python train.py --init_std_router=0.00617 --lr_head=0.00532 --batch_tokens=65536
Below are experts of layer 2 (counted from 0) of a mixture-of-experts language model. Rows are named router (the router's row for the expert), gate (a neuron's input weights, with its number), up (a neuron's input weights, with its number), down (a neuron's output weights, with its number) and show model dimensions 0-191. Each number is 128 + 32 x the weight over its row's rms, rounded and kept within 0 to 255. Numbers have three digits each.
After each expert's rows: "comes after" lists some tokens at least twice as common just before its tokens as in all text. This comes from a sample of Wikipedia text that the model never trained on. Tokens count by the router's weight.

# expert 0
router:164162208173164147141164148141095126075155152154120114148121118156185115136076052138151134115129137070113116102097094133121183108178149078120125144075152092165109180134122087052130187147155135170099138085103082122112063128114197160115173130133094185190125136130134118160150112196075070138093103109108164161156165143156124145093136143145154158151095056183061131119175101095118112149150133154164166134123148134187151132101168151104097076144097128087118087115136130090181191133138122143136067123183113164166081115091130133070141182133098167092121085174121101107124113165150170100
gate0:187126166092100123167044066108114142194102116104091112113179126089092165076110098167110169095152109103123123101111121107134084074173116137135165140106130150121110081151148157107141155138125108077178139103144180168121137113133139103141102187142130010122124103116192125088185088105148116148082144146163065111093127123161078107111134149154122077104112156118176183138100148151129140128098111107189154139112137112153089069151143167098086095128135140170092131157166118106139141110115129142092171084122146103157116113084173126162129141175077093179144173157157116096099114078086198091
up0:132168078148078134192110127088104196202171157144098089098117118101118091085072111143072107151156082110123137146142091131145124053118149102138142164045138107115112079081133140093123088138136103152179152153111075166137121076142139126170130193123102111123123098136163108080158142179162069145149107120144040156094108108095119095130155116166164106143107164095184151182110130091165161091118148117133112077114066197166137099091118113121084144118120126131116110143126170115135164145162183135112153092089147081168160160160129119101130090144139092205157115143115166090137094152129103104
down0:077167087100111136080096105095130142165159127087128116146129129072101133111152168157166168135115119110062122141112130105099123108129162126136113114117187102109127108111131178082126115153144157125165124078151139141097092090149091099106132067131075163146087100083112167086120156117149125138161151096137076119080105129102160110102127119089172095119133148145102117138139078154101085133121171155137077116121170085050159195153179127098109061146135194147140125152103069122138131202205150121100053145139142120098132120137119082098168139091078096107135116158124163153093179140142141089
gate1:073112112149127050123174137157139136206103148162111088062055172154188120133130139130197141056161106086076170062137128104204077119114101112131063126094089094089153139135145086155163133118147148157087097107114100147147105112181139134081144165131129173140164157114094119086110113161157077147128126169099108131069078137118143154063109097071158117156109148126080142088209163156110133106103076163122139115103175124181165109123163103133093160126167209118164161085123131170119144099095170161159117086135204136118128154132093126155148139147083122150202131109128127172159129140086170115
up1:146146149184131193144179088167113163070151147154082141073109125130155099167146157120123116159175167142186063112122131121107186161108163157089154131105120134150156160090115122131130145147130159158120175136135142172158200142110121171123094129204131104173089098168145147132140082158183097115140099142154105055110126159170136150132103112114146176161115109159121092129164160121149156094169147206132097165116115150050139138068172070132163150137133171115072135136095163090190162145103156166122190070164164146106093115181092139122129118105121114179208085170102170141145082105105132120
down1:134116149116133105128106160119116111076100176146160148185113161158121073108180106131145135147111139049127120135142171101154077165183178145161116126150126133132051105139144090135163101159089088058155189155127136142151069086146132140126119153150121102081159204157105113162165088146132089123125112141092129096138160112133195114139132176131168099106109165065126116105181180095103104088103093080176064112155120154112162162111142147113124089182180102100135067145149133154110156116176166106112134152093158183173154080101112108134165081114164117146079071141102117109120170182062163100
comes after: " |", " ", "|", ";", " in", ":"

# expert 10
router:088128142116123077154157154127119118149103113125077191102129152131173092093194125104125090145151145068134090187125161115157156101141180134113161100066167113129150174122173111126122171123100069124180175129102180141132144112110091078126075095085138170101127148122126121128111081132111123166109104135161144155039127079098084117181126145153159132084105118157173140111115089150106172136074178120104149144115138104088133147098079193125149087107144124192161096103143153068141086148115149102140121114090129112131160128087121115135090156108117137157088118141165103120137122065132164131
gate0:142119139116114146121184074114101156081134125134159150065123133088118133141136122123175111124123185133076166135123078121120125169057096130166157130145108081147131123124151135106155193119162121130097100122148140104137136170145110093152126045137106206145093105110099166137111083143142134163132108137091186096101077092109134118088163168145112141105147098129164140069128131146130176085130143089126190142061106170131089096134101135110138118135064128088135133129113126190162087127162128143070136089163155109158083145087190128120066139075089202105151065086128138154105107130164177079
up0:094165104145167102145085188139178097155126130098128112163107117185142088119106137145115115150136099082196119138136185107141124101160156135119106127125159179085133146117115133154113069119085120113160109113108111137105138091121139157110148174116140072111142147162136081133121165094132138149129139098105122153144162171139106142167101088090131109134073135141108140187143130110139084172145137188148068116195149074130154139131156140158123145131171137159135108101123128094094143120115124110144126180127080156102168094186048138114169103164175036170145193179172123107171151139067117184
down0:124075150109082119116069109155123109049158133136142134159121112186163134128149097077143113170149127112097149164168147111087092107072106137115203194138111046094113158172138140145163095124139135146128093140132117067137150131092164132152132113147150104161141107097121144128138100107129113125123151118115132114154145088123111131145125138131053125169192104115169133038105116114127087109168127168111113110099138117139152137099107139091168143134174147159093028155133132085122126167154165059120181186177134115101142119182131145095130137108118120169119207142077125117167084133124106111
gate1:073099179129092066113146114157123160184145084175119095060154101166133120109165110158124114131101085178154060054168116125109103079115146073163143051089143134108164150117103056117123158142154056126127134128133121110140115115111146115140125135121161190099148107200146146093138149146203173137162064116104103062155157141119141124141120160126128146092190121131105121130085092139077114092076167086174163200073115080134132102110084091136132095153138169100122152139113183180128098120128111112151101123126114113125093156160117060135182151146131126144100155115181084147080142115029193074
up1:157178107141161188170159147119136120090119189059112162160109180083102103115156130098145149100175155046122181156143096139147132138134124083096101166146105154155110109141128213171132113093113180135140096144116141079115135155109120138197147118135103105116142113103104098096149139125109111094093160152129103178086053120169098148128155092122135141159108142116141143113199133123193156168170151174163137107156131161069116124110167182146163168149093072123148134128134067080115126117140122147093138161121078166085129083082114188108147116139124119092172066169039126130144157118182106174
down1:135144073162099063150167182127149184168162116155124173113101154159191081120086082114140110146196060112139089172094121167131088091069127107095125105145133110196192143129132136182096117122179078134110100118180124120123122107128104142113073145113073098065161105101118108111142117171114178149122128094070106149102160113162084171114175109147141108105177103143126103161154146166135130102080143120101099136097131183086093098123106122126116108159188148105169086143067093133141181155072113120110077125123077123101161058155141089124148103181100089094160101110146113140103150120119169137
comes after: " |\n", "0", "1", ".S", "2", " No"

# expert 13
router:175100121106079118116159098112085077141165086189131126147153111149069136048033113128171128165149141101125169185155096108131140141100159102114125076088071144083114124148104132191118114110105130079116129157103136136147129113132232144143119109115128124099112122115133167165117134163097222093173133137107053060107120070142176159155110157119144090129142163135094137133178090088135145106155115118097169127066142174108129111147115151142123188167166186091129142130104090191129151137123168137065123176134185167086169161128088095112145143114078077127106157105121127162150121124137142093
gate0:146090112085116124149095176108176140181148136176101145171150107134148179138114150141117104109139081190197124160108073123082179107108152106100104067163137112134156118155137108090143109149113141158148157172165174120104133160136100153114140081149123149118158142129186094123157096134202087092134167058093143124104081157147110083169118139128137141070164117112100141128063118083095146162155165137113072077168164146174155167132142115187142145118100143117151157073142145174170126071185120117154132181125072082169213154085119162137114127114155119117176113111089118147150196177108089126
up0:171067084115114100158125139133163176159113129169123152147142098121139137164170148197146121109083124151146129181097080163113153135082143103080133030154129098142136142186114142102168153160117122131130160144183145095083132121158112109118123109149121155131142175134206101133162114135184100099132200072063119099102099159168111053161140142100163180108121142131074145122101134126132121145141160164119091096135122133163183202159073139161146141130117187114155148093148135135184102070134155148145131142103086103133150164100124161130081112070138138062159134101107110174137189146182065112
down0:094166122080141091125123112054152138107150142152129141107129106143139132174169109184145119120126115123071155104109149152158073137212123143176129086113132080075160147139133102129088143125157140140066139173104141138131164156095142137106144122148187133102137076158124155141171095093172119103081094167150191157141107165168183157150122046070137147121076178128097156211176182084135127161134114079176165121083131104111065140092143132182124129067172091132095094201086122102134146201125113133129151128156141135065154156146173117136091112088080086115143098147099088107083129120094159156
gate1:082202088141127112096139139151110153168131155189131095096128151168077117082057075154080140122152142157150166142159138126110127146082156215162189142100147123125143136131137108122070123107097111128094102126112127120148163104131198135164103129090102113155168063138133132126128187162132112176155136109156128141132130122155205150192034184115085097148129138137099133135197159134157099140183180132134140116135126133103128131151153148124135130176086145160105100167082140180166124155121132122128128171141153170099122177126099155141116131111169083205162175122128132144148148064085074072
up1:195068152108097069129170087099131105145120087116141165132154164095132199142074102079149185164112105100132129099095127127133207142120113106134167123152154121157160156116146135121141141154128126123149177050125067146114182136123095091136134089150131092140118085155192179182155124150158155160123148107148100150110175121079151147142152094108129211129114139123145120126086063178179122159080108114172141147113151151074145126050111112085116163142125091082129151129147145086098118090112125108122107102151091132118112135159193114159082140172144154103155118119129100129090143200113066192
down1:119108146073113140106123166143104207105158132115116066127139168064116105121150120190161135167135136155174148132164081078062119120092159154110139095161153110109104115111094134116116118100144100133133105111114000151158119138118124085092152161124144059144156170152082057107121089160063069122128145127068098122160109093126084089100140120089115102160176179170125145113101099159067111101139096162116131133161138090172077121132169142139123101131134115175181159160157109098147081132111100130084098128144131162139109125121130144125101085068093100137110168112160127159108166174131165113
comes after: " the", ".\n\n", " a", "\n\n", "==", " The"

# expert 7
router:146100158159140194158160082106104115112132121054158092087185137123130151170097102114085150170127132092101184075173170132132114115172148138138130115125125141082098132156061145137111110109162157130192141109168150142119134124144089092126165109095171151188116158103175121203160103191120149136134138170131108134129133141129190102065166114152106131108083111175132107051117125114150160118109024130087103125169126147103116111144128081108145152113157131222076153120124155111153183146138120062168154131138105121163136092174110115125081099058129064125119085098115143161087098155142173070
gate0:080119132110149128131140118111149138127106085102079163113185069076091095193103138146115120154160130083063137121148162152131146111145163096141074164116084127177061101124117179106140120141059137148104174129107129176142138119138110085069164127142062085138095149121145169172098088120155037112134094117107104139130094117105134060078179177128061129129221138125124142118171133112121127103091164168099085165121106136183070164146124103128179128122085136121132120126124106131106133152046135082169110165135097156078064128188167123129106090142102114104081162064152159180123110128160161141
up0:163116183076080183068148150175116114117102075099087141146167137116101082144116211094153093085109090044107090165099177135168104136118128119147044148137150172166144116059110161142113135102087126111088138092060130137104106093140078072113189092092211100134158151135120042146101105125090060167096117117166101082122096112159128136168149115139119125086163111111148089110165131111105131131138138173189181129141135109162143013065099159166144183173140102118093121094142114101061135101147146113157143167118087155061104131139136117111098095126142138091163121200139168095124120130163126148
down0:091099100117173116156130102108121142104118030105100148130155151151081160137134072069160093127100084089150112132161101185084108122208131110136130156138141147135124109103106172157091147137131126169093178141104131105104096086132128166143180120069143117174135120084067120134135132122107079154193174170110092170129087105117111118118091102102097128070114138111154078161131083087161129117101190177118114139147087130130073159102079074112121165140124095126191162116142137132104176144079175150186081167185097204130089120112132070135107175136124139091107126133120147090148121113167108119
gate1:128139114142110144110133017175143160122133152166150136115210125142070119081161160159115127146159081092132120141148123140112166110079114104203109121171147153153146078120148106136141150150116083151111135119136148125124081109120092116166091121076132116162121126159112133131158110197187074199083125095208104036114103146154099090128101141087175156112157108202118172195122103138093191157153152073098129202139134101140177114115129142157109141149161160139125091151213141139092096122170138151106115158159160158076139084140064127122132124105121186104120074177115194124119151157130101101
up1:154164084154038135112183089181079108129115118130190082090142136062102157111176090151128096123147131141137102092164205138099170076064126119130098127200139116141114134101126145190124137124117119109144088100103103101126116136148150136152176133137124122180092114159163194140186147129137081188104147100172120072175139145193123150126117117144125116137156108194117112104131141112117164145146126058116115175150138141128102137200134130107089106115166123108117125174169171129088094134145094140082118119191133155116182130123087070094167133119108169136167089235156175111122097101162121131
down1:157190141143108070115121119167114121085080115158166162162141200142145168151141100095169155153107179158131130127092110150142116108170137245119115158110137170117113108117174085133051107156073053109129133155134125155070110145199142172094115141095134159133148135142132189135108125126170141167103088104189163068147085112096138101149159149156069139138144070151131173122105148073091144131097164105161157155050197150142175155142099160126138138092124105170128138101115175115099106101125129126083124080150091116112188094057146077126151155183169106187084108099117151140141098137085151132
comes after: " the", " of", " in", " United", " New", " a"

# expert 8
router:169083153116174100145172104128133092142151106166114120173070140106099103110132092092139095146100132171124131117073126121131166109126111046098165120082132121135149083116155133118109145176105097161125119096164118132105101188104132120129108132119142097129112132110120118148081129162168170128102149096127189107130172124131144151073127156078135174149103062140121100081083078121116156115112125163180080147203138090193102162108088183167139114152148106184135101158072137132131168127121153083122210090107097158183184064095137099116111161067129157105121082095155159104100159215080079108
gate0:152151159102136158178135145124168114125150127117167118159140100105120130062123131103113167116203105150123091137109107109126121108168125180140135141128122077201085151144144163130080145027125137166100150096121158093184125085110125097139156115106130125173155064158125075079122100118107121146105158104068179151144106195117166206135098101127154156157099077143077125099085102149077180085096096144099102159121135146111108113103129098075190143173128161116065112125136199147141137074067152097130106100128098118136145113108179135133148148166124111137168059125085046123121164123143158154
up0:135114106129114119125138136147157186171147172083093140145081137128165148155100168117132117146126162132198155102196110108123149144118115097143144135118115117115182132110096132127111091202104118087195127125070075126069147151177108127151069094126116135113144132097144139173112147134109150134109142156195090075157090084113078049123154182115106090116090184074181162163082201076109065151186124101102139094116122166168124138099110146132065084103099070132123136108101103114091175141069089201154170142132143119102121153161110143096090139100096117076094198170150182098176131115100156104
down0:140092175123174136151170106131140141120060185118087101148127116119174221176115155147158132137129148073158140163158120160145142194067139070090114138186118151137153129109142121088079145096089177108138083134124120045210113121103089112150125134091156160077122135118122138177172098119080106134090130126125136121107113099168135092109131103137128140178105146183141133070142139129152102135214146119092155109110130142108123112165189049143064168160152121127114145094089088140133112099095190128138101169102128072153080209124101116122102124170134103108203109149162161132106141125132163091
gate1:129105067125127116142141163133132132132117104181183171085115085167155128055137130120134123106142123093146133189133152128115089189117182116177124121081150113164153156120108081101189144149133135178142091099153168199147150108155114163130145157170145143126123095052131104177133104109133103163093097214120118100112173087068167143113171164143124142149159178161090053136126086187134210060160124107118114097151088098187101173117110147135167138171084148131095121154153133136095108059164129093132087101100145179121134138107098087143150145155086117067110134122101148115147186123082150066
up1:149112142099149121164132164106133138115148111105113049129110168081097102127091145080141119134147100144071124117154167121167102076120138173112136151149150132140142120112160111137081118113116166120120096114118131125110139068155135052121140101077145115142117139142126119116121144152160181114140139158125079166064129108155122174163076096048168148097174109144089130124117108103196130127100191091158168167133136137148110134137124081094169075132089112155174153135088109134167167128139166137134125145158118107160140104162115166114077138148169115203159123141066158130049181130176162172
down1:162129176125088151170114117134085112166059074151094082113122104160171160117158146160157076107123159101110110171114194047094165099146106120118096100141151114124149195143112104142132114132141123128134101099056132113080110142104146115149154161097180159105041122134101112124067110143066136108090136083141174110166158105119189198116106137133122127123125070106168163025110087091110108118147123160126120159122112149116091089083168111183122121118037127152138142103142153145113159105140196165084124152149146120126090107185129123098134121159126151202103142107117110052084148138136168159
comes after: " ", "201", "200", "–", "202", "."

# expert 16
router:128111076135140149118073105119158187153151174135094093043126168125152088080206131067135123155108160080085147115102144151083115134137135107079153153048190057105171105105119121082087096140141181128103143146156097176118137124113150107101108122117118144063128139128110046094119159082173078156119133143149127121137113128169189150182123164145200103090085145127143181104108128124133130126174094104183174141150150181108152152184178151158116075130180141147160130126120103161066070130118152095122127131139115143070149104110084130123122145170105175156144136197138158127138167113152114113
gate0:063202098102151100105142126150103093157171151169146157050131103197152186137073156129145138089141089057116146143094086144085078135173152118139108136103110161104111111145116101175136132106127121142081090097131115173075103050185101140154124134105090085085100112167128140129109194108131075142110141111111121175081109143181127113138145136097166129160111158177140160095126135134102177087138132141143129183160089135174131115137110133053139076131163170087101091096126154121122196090100105138143114120108157128119108158132122162077146160159117109150155177135105153056230110110110128161
up0:091117161142137109162101086141098142111115145114148147102087103156129083143185093090067170141111123128178186182122171089201125086135091151115090105102045142134141140122145133126106145215084139135128150124096088088107084178133095143103146150111120118183157131105102094126135120107060097137176132185161113131173131075119136142132164145111054126176120118104032103126142123105159060182120144106099171172166156150065100167110142147169120113113160099089140133125120100112153079138106178109096129065162094140118177165162165122067147135144196135081129137201131129085139172138113139120
down0:144142175054108124105108152154087046145087159206126133108094116137051116145124113091116093127151071053130130096122134121125142086195086185112053086140114071108102076098114075102129091131134147118126099097153148119123139109124167133208103123131087131146113094124091122072138135122140118099136155101133120122075145131131138136104132180145142086122128101115103114081092129157145187134081092068073129045152157112111132122089177139160121141130056085127147105135127140150171102098148088099136111134059191123167157102142117104093153103100145092141135112144157149153172163139101146094
gate1:138141125121080146056145129141136153153120170104135227084098175103186084149189132090107087070111118103107155141144123084111149066102135088116075169118160136136169091091130115122105134130119095122110166144171127168156154125048110104092109112106106074119140108204130125118117101146168138121089079084080132093166180079104094114142109138085133114138129163180145150180140142167140101148123127104132145160159109086143102114120123149135081099162185127126142136152195185138115082140162102126117119092120129053147178165103069114121106084138187116191050055094101139124176127142080113137
up1:144147153196106115146092083161134091108087148115152127155183088133118188138120118188119156145173155144145095119130139176150072096124178122127127124104132171173149140089150122127128083095144204167182134146115076078114124109137172180138082167124194133101174118113125143091163079084140131162161199157102099130130200166142194147135104094180134200098111140138123070092179079160100139151133197102106116108172175103163144118142115124144189120130106147140180153147122123145049115155147138108194159187147138107114123156158213191136140192098100165136093152143137098119113124141108127155
down1:137110098118093167184165141136172029170172123142121124111168116096138173116140137168177152151114149095106118153119120090148111159060134086177104107080165100191116156096117104122118094115139126107153111116152124126076134168125130161142135045130119158100113145150124139115132136155129103123137136069145136079124129093154132148144186112107145194151153127139146099135122180098126147099202125180132120193187143089183108173104134107111132137130109116153159140165106122162173181059062101104155147155129074160107122106107107076174155131166098200129139128133113108121180097120056114102
comes after: " ", ".", "–", " (", ":", " $"

# expert 6
router:094158181066085195066111162097110161076071060085131078143160138097142116089166124079083141124138131088092126140112128151089046129112140069083116177093152151148099140124126143105159208135093063154120144140135139138218112122153149154116151126095165107098121097121132147139195217165111086098151102139185142144164170132182107133137138146113125172139138169083132053155152146127090120117129127137173168112161105115147098100086145167094166205123102118080078127158096095105127146107104148131148166163085186126150133126116071104203115061095170154118114074131113111148130099156087153149
gate0:144214132107137149147210150159113125103107122089154105064107126092165121157087168158146158146155087168091120101101147092137147120212086182129163108120075100128090076135125137150192059128133088095124106129090168125064171137131076082162121144121143142155128084048142074146070129115110138083142181172133135064149131106082138147081133108152089082156102127110144110139151202127138119114098183115123147160125131122112140155132147211160132199121143137179147108178112106161108156093147135170095118130159165163200164130135161203195095156164147136131132139167112120111137157135155165152
up0:165079128140128058118122095079146132140119142158116146096138160110148089141147143135081077099119193123119115125128097093105046169097150076109087131165114135149120103110145091071083207064082128174149161147122140072173083094114118176121177139110106092097146209170089173151100106136112147103087103156123091146124069149115159122148102140169136159139109139124152183121093085107126157125121067085139135135102074159124173061130129097103128082155132113123159139126098130112163137176123117154167096064096158095116120167108175059043133095123150083153131103131107111152166157140096115108
down0:118110082102104145130159166145176165164149118163187117155161101121104138149165198165117104112137106121165182203097158087147160074157107165128168152101105163131117129146145085147120095123153151125123148108170137107126115106197178079151090122076070185121110128059080107092140119116101102203108104108150101165163174111183174077139108167133156144152119038120141091120155109143132098083169206087130127132095149202162075130138139125130141153121175201152109112108084127148120109105097143149123109205180056136116150129115120150142125097129120225092094113148140118141125126152140133159
gate1:125170111170152168204139114115138134086096212074105131158098123104134132106098112115119124104110150191145045102100104109149152155126122152145100153119091096153024132128135032094161131123093121186150103124098153131127102075168114177128115124146160104132146082155096126142181158137186150106144102148205120146147129164094137068107210139113121122106197150144149149133133141170155096117070086071090124126070147178125130149095148156102200078106162077089120107073098081101146199145162090131133160151131112165135152168086126112116139159143117173100147114093110133173182134106116159140
up1:110168115136122166145102114155160134117130199081099131093110113143131148074111092179094127148097150198195075101142116158171120160128100129144109159166115102154011123098111069114163120114126117149143093114074156146143120085128115165165146124153169060150160106123096125163138157155185180106123135135164137129128138105074111056114183146115150142143199161216111133153097129142197086118075093093059163129099158137131134103087138146077160071128149109072160111114114092119136219153159099135114143165119144135109170152104118102164136125124091168111176122049127180151176149071151162113
down1:094120162164145160047134165122106074196113112143115115134168102054107109128139138157110138139128130096131165192128134102131121111159175063121136085137147148130175116118128208110093127152096106113085190170088115151132168176115168109118145098118078202138084142097121076096123083107092093065115172088061134115095135111214174124122097129126130126192076093134115164075129127129085133072131158148101159145197134093167066091209134176168120125162066114123143095137111137092075058125116145130192133092111185124071136129119125137155118147175101101153079124191118132091066134185114058119
comes after: " of", " in", ".", " to", " as", " for"

# expert 11
router:097130119096139152143105119131128132092157144083108164129093100076101215181176181187135095068106138183105157090126128123104161101108121126109143114196107137115136123097184129122106150146152128081110122112106136115068116193113094177167118142163169169190129141139152078148106112095169156182128139092127144116171209151108135141138171108077163107143140150169139093150093202119152201134144188145163096070107120079186147143109152137123092129129092104089135119152111149112153151125165134156163171142145132152132142135175135098079129054193094112137132100165184102154154148171143154108
gate0:143113117091117116170128136152143129153144157122088105117150108151092160138154177183107136164114107137162116179148124112158149160122133117150102139157087176135140168133148163156131155164095081166100103110153111151113153168106185124179153156139113114117139088119113107166152169167171192088161076058130125101102132140125172152083129096169201149116150152082173134093033123123062110150162133121117142162119111126118146149089153128174116124137081152125108133133087140104134063128134083077119100069150161163141169055148101122092127111117104089105127166081130148163154119099100090086
up0:099087127131101139114144166119115145090100120103219093160111134065199133117093109106177128111158092082111100120137122131116111121146133138106147123093133101125123081128108125077141057089123138082125159173162146123164077122155093110105129086164154114108107122133088120051152089099109117137098175162138115155131105084122110148194117156134085088127148164143086142174167125149172146130093132106141128073122144070170145106176161135077113163100203120155160143108143113121119168174090137196184149176100127133085107187122100146185153131189124163200131105153137122105103157136176127158
down0:107151104066171172103112152161098194068131144129142156152119175149169133059114129127159104093129087145159114140098087117141137159137080087105111108159178125169116097176148094174106098087111081105067153162089126132162133126130133190098122140103141089142172134161128123067120127197097131127050113044102115099125194134150133169157100121116185166120202142140174095093126091079139143185124139156106127131136142128090139151133091128106119120084129174121203117167046112087128156119079097137156128152145133172083134130074132096136149141109145165141144160087116144115152118077131145132
gate1:095065170118098113137108121148119154118151136127149147122189164118117079137144119134160094129089084119100179095177123142125078100104116215081099108126064142138132165189136103084128099168151124109154133130077059123166110147212135117115124143151146172103104017105162115073179102100091113091113120149207130195111196100167189103131123110130137084139094094117126127180142127152082178113069169115104130130098123148166145126121132028121140144148117068137117090119091111141099113161123119186207107178114166199100118150181134131179139096123125157175092168049097101108138103178163101161
up1:126123117129146181126129164148158154152101078072164090069084145128155172153154080138118120121198103137169105096119079133163129112219161075145195140161216092094117116151080098146150168059104108118140091113156140123108134108105108159142172101081140118077147156203071089105082169126206110133200126107087081123153111103155121193144133158130118151148109115132153124135078065143092123125135098095125154113110127092155089097153122104131138070084091187126144138125147137138127149114060148144101143133157095096170149107108129141051104146138094112094171098205174090115129140068084165117
down1:152155141108147150123126145103130118122150083141114171143097090093100088134141129131137090146059134100145085125110081131125202125085109127165114143138123162134173185110135120098140169194101162140192179134178133153111165161157089125116055131150131128057151142107137103156087094075133151149170206154069092095123145097136163102169165093065132149182082117204153119114118129187158186138143171187129137125088133136079118089107089146179070195171161135140109116092137139140079074126125103141069128110129156146140112086104167084089112098078165167153138151102110135084180130122130105119
comes after: "\n", ")\n", " |\n", ".\n", "0", ")"

# expert 19
router:157105070133149107154133162169149208090152183134138110174090157147111117120055103050154121088134123121123122136105144122085132131127106164129165115158135129084176125094097095140096076156088128160126136077119072098097138053075137076143180140172163125111161148164112197195151110143110180098090170118095095091130112145135175152131133165134154139144181100116152152081120129150142111147112147150113131079158165149119166138150115131131158104122091085094162127125154147143070089140128157053146133101154127149113116098087165182163117149121143120129162179152131090096162164102146135105
gate0:076127178056049151120093148149104110153128151192101124113129158109123145104148101094123148081167188112130107121105079159146126104093179133136181102141099111089134138055121108104084109184138144140117122156147184120093128093159098111167135118105146103099115078155111164130132140203092094115125108141092108176169168109165103110174101121136124100141177099123080135166108161195147118045135175179081162133131087153162127199115127094074110148172088110085114118147108143071151119144121142160147142176104125164111135152120133175127165062111178167128162148102115120132137141166195137177
up0:142150115137109143134114129135147097148141099165144167161174177174089121100136154105103127128131216094134130142118126122147146153091136050195158098089169100051138163142101054162119134136157120163085093147149191133084112156083164125168085053139149130105111153160109146136175146154127108062145127097134081118142112151122097139121163104126130111120058154169106160052134103154097094125127131130181096108174104071167143119112158152136084111177074145139121103184114174091094131171129159111202110129156187103194135163101121136092156089090164141155137102060179105135089159181156114168
down0:125100067089159126101136108111160184123155103057116124160120088124110113133198112133119108130143166125135137156091101146129142185179115119100115138161137125148155158116127120146151114068114140124111134099104166100199143094123166072093115127124106129083169110138149083154173179131146151132150148119099171087149145205125105152046125216097105097098138100113180091161129189153117131103144079109162110175150098068100156086110142073113122096124105070121138141139162140188129124086121142146120191089179073073086181129141083131122111161190141092133111107091130108127127152071067090111
gate1:140082148125101152180114137111020176113079058180096136171148092169113131108131107119108169096192118101138134134091098132137117098165130129091120135111139192099118096130136071112113109131086121255135107105114118087086109166144079113139096086127116109099149135099141157204046126161149125089152105100140095167125108060113094071114134070104124126149117136086174136095173104102125127135081142185111189075057135118145128166151076109114139102128107101190038102051129199101122178115151081111095042145134163127143117120122150154177156142127093182121105167120134162112124076167131143153
up1:087185111126130110081150170100226120141175190097145127141067130101120135126136142147117079170111131129117117136155173116155174142129127108173127119108085071107125131104095154110139175137139148068083173157141133123141151078122166132097123106125142139151091119122107099067173144078108133183106125143133139095140121172127128169123143163142138141125110089172084116199086139134129119104155130090140077189190093084116139101126186125103130152120116133125162171220108066177117115175079135150109161136137114105125106199133117102129052122124129093097108130131119126119114193095171151128
down1:147127148173158170172126138143136104173144145108060163105119179126169160131111175147153171132073178114126180139106133131138092099108115169112192132164163117128136119123142127151110131142142112185135142148066124113051161152126130093176180173098094078141164099103105161164141053173126136093126145113137084151151105096064037107151183114120096105196113128151151080106153136111141110149117141118133127107065162113134102113146139039144152102114098136158164149143107149112136174103079099177156114103126075149129158151110089127119068201141143168101164128149119111156113126123215137151
comes after: "0", ")", "1", "2", "3", "4"

# expert 9
router:100131140169079134083176132108149127144109173180168163124138137169173140166144138135114133119076204133191144150166126099121099154092137181125110151169086177158148110131163160157132071105132185078099126121143132200182143153182163149125066107153080137162077135106125122085137127112152064119155135055131087125061090204113114097166064141126126121116105081133129088142193153138119164091124074033110126089163127180135132131183192134152067165154127143166135141094056120115151098056127123104102132134112137118158101133138111152117109137122145107146178088117095156148110116134125104120
gate0:108164135126137161093148126177137049120099186123097159157157178127082099161116120145145141143143130164093075215144156081102061161115161122145094158112187145113127173111155115093135082125116161151126058093171166148161157149146119126142082149121171131106128090116074138117134059123138111117093208189108101160071165153151108181101126178104129106112086081118125097110146089134145146109125065148076132164157094137145177195150150116112114181184152117123154178124086185071105112120096129155156189133110097130125107144093112159130066164163126137081127131139145130097119145141160130111
up0:156115148143132151119116086154171098132127141045158138126097109099107142179150107118138182124161102132085119131103148146141071067142144146150114132130096132070148124093062088121121157092095164165136093111170163150111093135157112119159123171105158142058106101127095119188132146180191134126088137148116132090110167113140150113133112137141089157142101082151142120142125103178169095077088093141159123196105193136126147137109106168144151138178140131138129118058040153150131116126125111150157157071126169150133167142086129082089107078152143127129102120137111148127073103094136116091
down0:167138088116095123167040101161080111155137216124133122115104147135112150138081141129150110104179091181147112100128175112096123197076172188144092120171188137125118182131115102094094176173127167135093121098146109134163055162113120114117109140114128100141159133129090187120081127102143108162118153113113126188050151149118143063154099123146097084151165128125132113129142135154090136090118116147096097113160148141126150162179136137117070097163111106121165182078140139175136074118173145119129175096145150092106143097076127115138114156164148138101166153105122151153073152148104164143
gate1:139123206122159121121104143101178117084101096144113103128173113189112184142110097098139173110104076182124149158114122143118127074192153117121126143166095114163125135105113169096148160112120109162167124106130132087083166166112095189128114159088185143122087126167099165106134133146136118143139077086116161149181109149099151158163144131084114120170155139140107064128113070156189175103178098111124164137120147126190160106150145110154125127109145163103114119118178130171135102128103104116147136120063114207106116148112157074129091090168174156123092086089150187134078114180160104096
up1:138110178123168107114106150122174135080101108132142093138152143161101152111106101136163201089063075192098170127116133155109151091199164104136135139141123102167113133137155163095141156104140119167195102137123130111114183116119107169097142146098172129134100118155122136114089137123100154133183049111089155183158135129138134116144126166102114122164103134113116104114113071125180175173161111107133118116140132123198177101149157096144139124126145158133119128102209094140086113105069099106123160129104099206155128154114162100103082123143204151120103055090137185157043143156145127134
down1:152115120123129081146129159143107089100090121139117068144157143189174164112088103156119105199120098135137107119147096111143150095115167123157090138123109073072149161176190181152174072111134133153139137111091116091204126052135163128107174124109127152178122119115116123124112139113145071106099127112147152143151149126102106171122090113112142162138113127085152066056070091096106208148140136120125169103101161083177174122128133117091160112155170096085139097087141150150130122165124108148108155137106125220131108102090134132144141148134104156097139125085125116116101128156208183119
comes after: " the", " and", " a", " of", "-", " to"